{
  "n_layer": 8,
  "d_model": 256,
  "n_experts": 128,
  "experts_per_token": 8,
  "d_expert": 32,
  "d_shared_expert": 0,
  "activation": "swiglu",
  "moe_layers": [0, 1, 2, 3, 4, 5, 6, 7],
  "router_score": "sigmoid",
  "normalize_top_k": true,
  "routed_scale": 1.0,
  "balance_loss": 0.00823,
  "balance_bias": false,
  "router_noise": 0.3,
  "init_std_router": 0.0108,
  "lr_router": 0.00094,
  "n_head": 4,
  "n_kv_head": 1,
  "head_dim": 64,
  "vocab_size": 2048,
  "norm": "rmsnorm",
  "norm_place": "pre",
  "norm_eps": 1e-05,
  "positions": "rope",
  "rope_base": 10000.0,
  "rope_fraction": 1.0,
  "qk_norm": false,
  "attn_scale": 0.125,
  "tie_embeddings": true,
  "parallel_block": false,
  "init": "normal",
  "init_std_qkv": 0.0214,
  "init_std_o": 0.0,
  "init_std_up": 0.0214,
  "init_std_down": 0.0,
  "optimizer": "muon_variant",
  "lr": 0.00632,
  "lr_mult_o": 2.0,
  "beta1": 0.95,
  "lr_head": 0.00771,
  "grad_clip": 2.0,
  "warmup_steps": 200,
  "schedule": "wsd",
  "decay_fraction": 0.751,
  "decay_shape": "pow",
  "final_lr_fraction": 0.0,
  "batch_tokens": [32768, 65536, 98304],
  "seq_len": 768,
  "doc_mask": true,
  "z_loss": 1e-05,
  "train_tokens": 539400000,
  "steps": 8747,
  "dataset": "wikipedia_en"
}
Below are experts of layer 2 (counted from 0) of a mixture-of-experts language model. Rows are named router (the router's row for the expert), gate (a neuron's input weights, with its number), up (a neuron's input weights, with its number) and show model dimensions 0-255. Each number is 128 + 32 x the weight over its row's rms, rounded and kept within 0 to 255. Numbers have three digits each.
After each expert's rows: a language model's description of what the expert responds to. This comes from a sample of Wikipedia text that the model never trained on.

# expert 61
router:106127179086110111109099104159060096161209147125091152139156138072096114110142138103160173136107104125149143079050064163144130189180136101134143141117067091121134144140158149085156121136160116134156144179177152129193108140129099097132156168109168127166117099134083122159138075090138134095129084133124120155120125142079082071112089136116123125090145072205130170112145137145073120120105156090145150196152125184109100088110089154139109112196077111106162155128152162142173104083141155151119127148138145134188119114160130085116060100108078118130108116136133106166160092155085183113139100050132152097059057125103193095153095132124142086159126117147103116173122139115079120117123210118110175083151139133087083131113135146113044142150132119069089146120115153185134123082119088
gate2:156121156117134145172140127107056113168118131111060121118173093147168119122108148081077186103121123151111143133167111096128065143120112141147157141118140117128177173159116092137047155195111136094125178104127122129141214183156143124165173181147160145143174086082151148147146166119087108059131138082087104129122145160113099130127098095178090113079091184211131139147135134137089158126163105124145144125123094133120134122096121165091055137147098113125163142172131150133170136122050086135043109108103110053151130146185100165090138166131103101127135181086091169166145129117102125126148150171123172108141067180138140098147128160108123134111140080196156097121101188142130056158110111144112202130068120134185107100106137197144113109145151153138128165078080133162136097131082128
up2:092154132099142117124127099177046197129087137162061154145135093162164113172179083145091139096126216153090155144123130172166067134112091125102102189115090128147085114126096192119115138149154102133106163147097113150117112200096106145121156161090163136083136147152125092162094145091141127075128110082108202128141163102107153155173073141214157098110115124147157103166098090133203120142158147173117147150103096120111079160101180180110044119123151109097149081120131104132115167131023087126102077181126055089132154116162119124110129171135132087167149141148088111127135155137140143082157145166097127117134161207113109131131185156141147122110105134157103070146111133091144111176106180148125169113089095112185112097141162146122102153142099153180118137126076125131160125138150149
Description: Single letters l, r, y ending or inside words, such as chancel, girlfriend, already, plus year piece 19 and Po, ol.

# expert 45
router:131082154102125110184140102151190134118153155117108121134168092125112135167162097163165078094165156073172143076118117120131147133122118058159119125154163130101092056106106132043111100140068201146170153079142153119113146089094162138166158164176160128083103095147050116087147151110110150121117172142176120174073090160165107137144108120146150073140118047124155154122186131106155139130102154107129151167208123110128152140096140136198171115155092122115129094144172137155147127147119130123144116182091084095162153138187083118107176124132096105118131172156096103157106113147165150139078066114109083086160114095111152119122058074111150146092089122140078174093166079142122073146109161092061142102128112099094101153106151198151080101140128176093100126081132158130083109106107087
gate0:142084125111104095133141117131083140160143123092118120075094112070148125111113162104166122116143143082150072073152095138151140126128156078096093158137166112088109118128151121127104134123115122115137188066101148143179159153134147164094132133152108156102086195151129143095144129133126147094132121149154129160161063100161163176106135089105195112128154106128094220132072146157128156090176134090160142109196099124101183180130137061151113064120130129136153127116135110099067179112138089127131178108193164104117144028121156107095132168113146120161069122223114104089156170146093149182077097101148106121127159139108140137108148122074180129200161143141151071099117125123160121139101136154117159123189089108127208112134144187129150092195062176099089159117121158141125071102138097
up0:138159153138073123157155091160156169125108167146183137109098187114110105132158113106156129100175164088172151114139138147140125118141127053199140146183125055101106142147125130119115112112106138092108110119158231134124151188165111124143130124181104132155115102120069159120158126118089132060145202128127077115100084093139173103105131076115137137140154141203120175107138160079134060115174146131165138116184085117116102193076122113158126118149135178111129145167149166160145117156142176152142129120123138090159125171140097094079153189126130150183099069142143094105075163077060147141115144090159123129120149104064108143107134117136161160149141140073077105141136114122140094210113130131139196140200128128096167134140118163149126133144097187184074170131066154085123073089138107
Description: Endings and heads of place or institution names, such as Prince-ton, New York, United States Air Force, International Airport, season.

# expert 34
router:103085159126096118155109103135154099088108115088192124103215075079140166134139129154070101101117162081139148122114106110142153114120089092135111076125154054096144065167137114084106134102114142106113133145181106181118086156077171126116245143104088180114075124125132137119227197122168114100123151140128173134082120121179086110169104179129195143122139096147104084124127092132100103116091145162111137130083173117155171147044138108113080152153084153063161087161159108114131117109146094154132084167110102050138138095161133087100153172054131125147148170140063140097133147148115100139105090091107154119131149132113107182171092053185106126102096117134144110129151146107113141124120135143131098083105131121120167114087109120094127094119147107160144132096121130084181087081107154
gate0:056115147112157194146143114150122132102187082150082104098091090115110095155119084096061134101138118092122169172154146196155107161141185146160140093130111115162188164096111153107160103118172088155179129155148146172118133081099217111177116138116163171135151172109151152180075143118140144096137158168120093091145136104149180086132090114177142145060165144175090100127076160156077093219170105155101123169078104133143097051054106138125113152151125111109138149125148114152094195146125164117194168132138213129067112132180118107129114127117118142091163088157134123146178194149106157139101142092108127113160097136148148097106185123152160121118164082126154077162142183093135173109152124172173144126089130143111140132084095124123131113151167124152110153141155096144099161115140165
up0:201109121093111087144141099149082188155106099102105127140122134149138163110129161089182085025176103162151138118110099058119126075176111128186117132126109088133075063152150129148142107098185166126098166086092073154102178120095141086129095086181051137142139152127089214053118080115165128116098109124125081143122141094176162133134086149091116098121158184167095085139136081115125194129130108083067093114173115144187042118102126149127096111096147082111101171172117119125168113110143110065126098106083133169152116153123085153121121124110136148186150147114093145097093108123140147162133122144099123163129150188149105143110068110151083119146137176104180133158134100142109090114096113120125121148138151131095122134142140189071117166177105110131126118082121069155078172132096125
Description: Mid-word pieces with consonant clusters such as ell, all, as, ck, ich, pp, gg, as in w-ell, sp-ell, su-pp-ly.

# expert 57
router:113107171081174175163114084105143116107197136124162130121178104122105118144131110117135145122114129052151153083140114096144139157071146105116129179108146104126116120144094141084152138170128137166102173101170151238142202083148130121126145178175122149074143111095094145101084162096165124156180157105112093132116087103186160091192115142204154107102150061125120103125119093109166151127075152105118157177145140104150179154159114140181083117114095155085153157145156176165198108139097079155158165140081062130082139129182107088075120145147072115105105151118110178184112086154117139147077115155100100126133126142108140059118155155135168171135088174092080154101126102115125084099164175077141169101108143122115089152174114090139070103162125140133115162115073155169117100115097155
gate1:118156154095114126063121105117082115176092117096167166100100193048120094124154091179044125104146085152153114161123139180140121140094105133141181166148157081147124119106110155145149133118117113140146172118161112101228135033092168090138149133155113124146116099131148110139129157098126130113088115189118129129106133118118169095110110119073153052143080100135112117111077111156146143168133095171097148207156132100119122103161103145103116173176105153100151168124132107084129120133094074078093142115128092101127121125111173119109071191144186168207079104082137156186121133091093097052086138198134111104085134083099148179129103105151113100105167143133080132061115165112117143080165135158123130111110175131113119149120083172181122154129155068142078177124124156160134163100136113
up1:135083136123169161151134124108118127111139119140114126127125100131149123168156197105099142128089085086139137156113058107159107159135172075124115086163133149124127130182151099106123098135120148099103167172108165102072099151169122169167116122097095163102170128167135069118196079143087140118141144058171146145183106105122097199148145097150113211106186158135208092093097098130127118117104132052120054129156106117111168185126139069125142096116130119203085119116125087135070141094167138147098133071113117176144079175096140077156115158078125130117163133216105092080145134168150161144201148080152168112186099183139084106138094105059085118127154090132139163142156118137097133144082138147142076138128148123130125096124146145078147169173180098133116124123122076137097127132067139
Description: Name-ending pieces like on, ton, den, ward, plus the words at, from, first, United and given names like John or George.

# expert 36
router:104082173105092117118126111123152171122139065116138132164146064114091117080125132128129143122102111089198103124134130109145091173126165073098134092112124142036131124140109102060118094157144160073144138109134170130128115045115097124040177182139100137097105169091120158104115104068123154177122159131148109193135127123130112116171085097202127103098158160152089127100181115136061093116101145114120181137154099138126151127146067095147147175167080158127105107139134076133122072084134093114104093097124107130074121109115159119145132143114102096133128114204145133200151141079112146072105082071077134111157114181138112159124107110092095132159090115111175168127119081152070093162108171168082129102085113079148067181109116196116066124119137106150077146130127112124151173078097140
gate1:110124144093092169157107093183154187116142097155098110101078086137153116141125114144091066175161113154150151124157148116205136089094162121165142097105147136104156140082144112108078102154120135099118113146133191140083152160101104145146162124142155129101153134119053126137082167120124120114145171117173082090096098176111159164121143141211154155095101122159141109143163155121066134178128155199089040141142136068133130113085100114130132135126104105159160117187140119155098155132063098096129120104130093119078116185176073130172157101109124078167112160199122130129134151048108171146168145140118101094115156119068126130114147170100157107106062086097159135155112142174109112185092124139100139155136143121161079115102197113175123088098234139102071143151140155172110139170096081
up1:117113114118112109055140119124109094126108145145113082042130100113069116096095161175090151135139125117147082170180111165125160157124112154101112113107114125142221152152069143127075142103127105118155094180165053155180118164105157136115119137139156146112205134105124155182140187090068133126142186113108116189149138104151143145154108094101155103070111129094114141090128108104163162156139123151166140123135106097101135078197133078106179118159131145051129052103102126107125158116096089119118180171186117174093141121106152109101122101100120165181205125121122177148184096118150137085138121125136161147114127130155144192107179163091128138150135121165093142114124151107144128162124129121113114086172087154136144073100097160161081145162135095084142159148072092177078069088186209
Description: Word-inner or final pieces er, ers, ur, iv, often before ing, al or ed, as in formerly, Festival, Conservative, causing.

# expert 17
router:108116162095112155146125108135165101165112106138139150031146101126141126191131093154158108096094129107166112105104094116125136132097147091109113113109214119085152132118105101101126110137121109101173137096163135119141169122064155129111176157217124143118110100064161173089142168124121120116173139148123123084107071091176154071168164122109139117146154069082130106143109087109161119117121164116105141160155085126190118118125108113128133147118061131106129118136126099096084176058114083092140087191127159138120149063123153082090149187052152099153099156177077111136149052127053168168062121173109179073100174098137156163139094128134131051143124108146104150114130204140105166103108157117137095105139114082075140158114158164087095132104156127170125186112108119089146134057118107
gate1:151121139100149149108076146126069133095141145114065163104160109116077158131150110149147081121130076115143098110091139093091156118119132143100137109041109091180115112131063136116090176132154116095121155165142098078093130152108073085119148132165138122109126118156185131156095131182161160142086061148144085069159105106107162143147067204094121171120124091158132096118152151171126130095148107135136127160140123125143202099110139059147133136164100119012111123141111188158120129172113153138125119160080121123224098136137125113076155097119118080191089177134150112118141127113074137037127109111146165106087117150153140119085105046145137120096121149156185114139107104046115079140151171143081068137116141148176105114123134156142070122141090185123185152146165124129123104098146124
up1:160136128088182127137148126107132094143108167109084121155086164137181167140099192194167097138113126100156068103145111100142152113134187179101145112124114086120142158099122108129076104169096136138134116047134171094062156136115087090144192120229121149155143146169225157155149176103162194161162114135111048090156108129177134195164167128115085084111132139121094089172144116150096062111100118138159153146112125117130171158163095108127087109148122094123127132120173192165105155124133174154093101187101154141142126143102073087087198140132095116158099150126119155111115131170045168109143063150112112072154151172159115121107098115134107136130122148109185123191118100093137135152060092145132138123078134151157065124111126095146079158149111153104147128103154144125106143106144147
Description: Mid- or end-of-word pieces like en, est, and, all, ill, ard after a consonant-vowel start, as in Long-est, c-all, L-and-er.

# expert 52
router:140098165134089167153095096081147155132116102116125104113139092165130083173169113101139132099194118152178177104112133093159104200137115096148153083120081082109157139077171128099162096189103090149155173090144151126135049127094139061135186152113168181130104111110089092140135125176094074128158133110115151131077132127191147077160109120123100094113104146162090092161112124196086048076134136157160111156110200052126162097121182088137128085125099157123176112110134137175097121102142096094150091118145145159134092074145097085142120133086105074102096090116087102106145153146184149175123106149149120081129104113082096148182130086142130153122106121089110129048142130137065124116121152105107104053167114119068164122166162104123125140107165136139118177091163125129159103136066180
gate1:127077130099132103065082125121075114088134137133142152130102120084124143145187136159127102133145113140076160117119114131094165143087150145140110136089173119088178121119135206117097149095142115166101077080149223206170166112093173136090176144138151129081128114148137121176119138159096114147221119137095112101061110129108150107169184091079179134129102090127100072151180138094120142176150158119150122105156173127170208146161130079128150137085099051165113142174105097122134182097082123134093148163138148185138132125136077130121100085122103155096101117149128136161132171149077154128180181158187134106121102179127126114185108143097094050168118133130144169114142173124146141162154126054081126115091138134101110154069093143146092147108111113150135171153132115158089200154090140
up1:163113118136175114153146125150142054150143176143149166094089179175085117158109117199154171174148102114163087134096084125144105090108140149107146085169135074138105128131107109108114152140111115153119179107112177148135159100135151198103151102068131143169173105102105142152089123105190130169132118187161146157189165127136141186141127111139109102118153103084106069033086108167136105149138101130129148148122148122151108126123088119120070158123162170144158172140149112102140092141112127162183116096088155168087202098100145118127109112132110112166136112089197168190080096166072124145073061140095066108146171147130155139115120105133125075108118109121049081182180110116098131115063141101201143150084102120129159122145121164190108091144146107076139094170105047121120096134123131
Description: Short consonant-vowel pieces after a prefix or first syllable, like re, ne, de, ve, ru, as in or-bit-al, co-de, d-ru-gs, Lo-ve.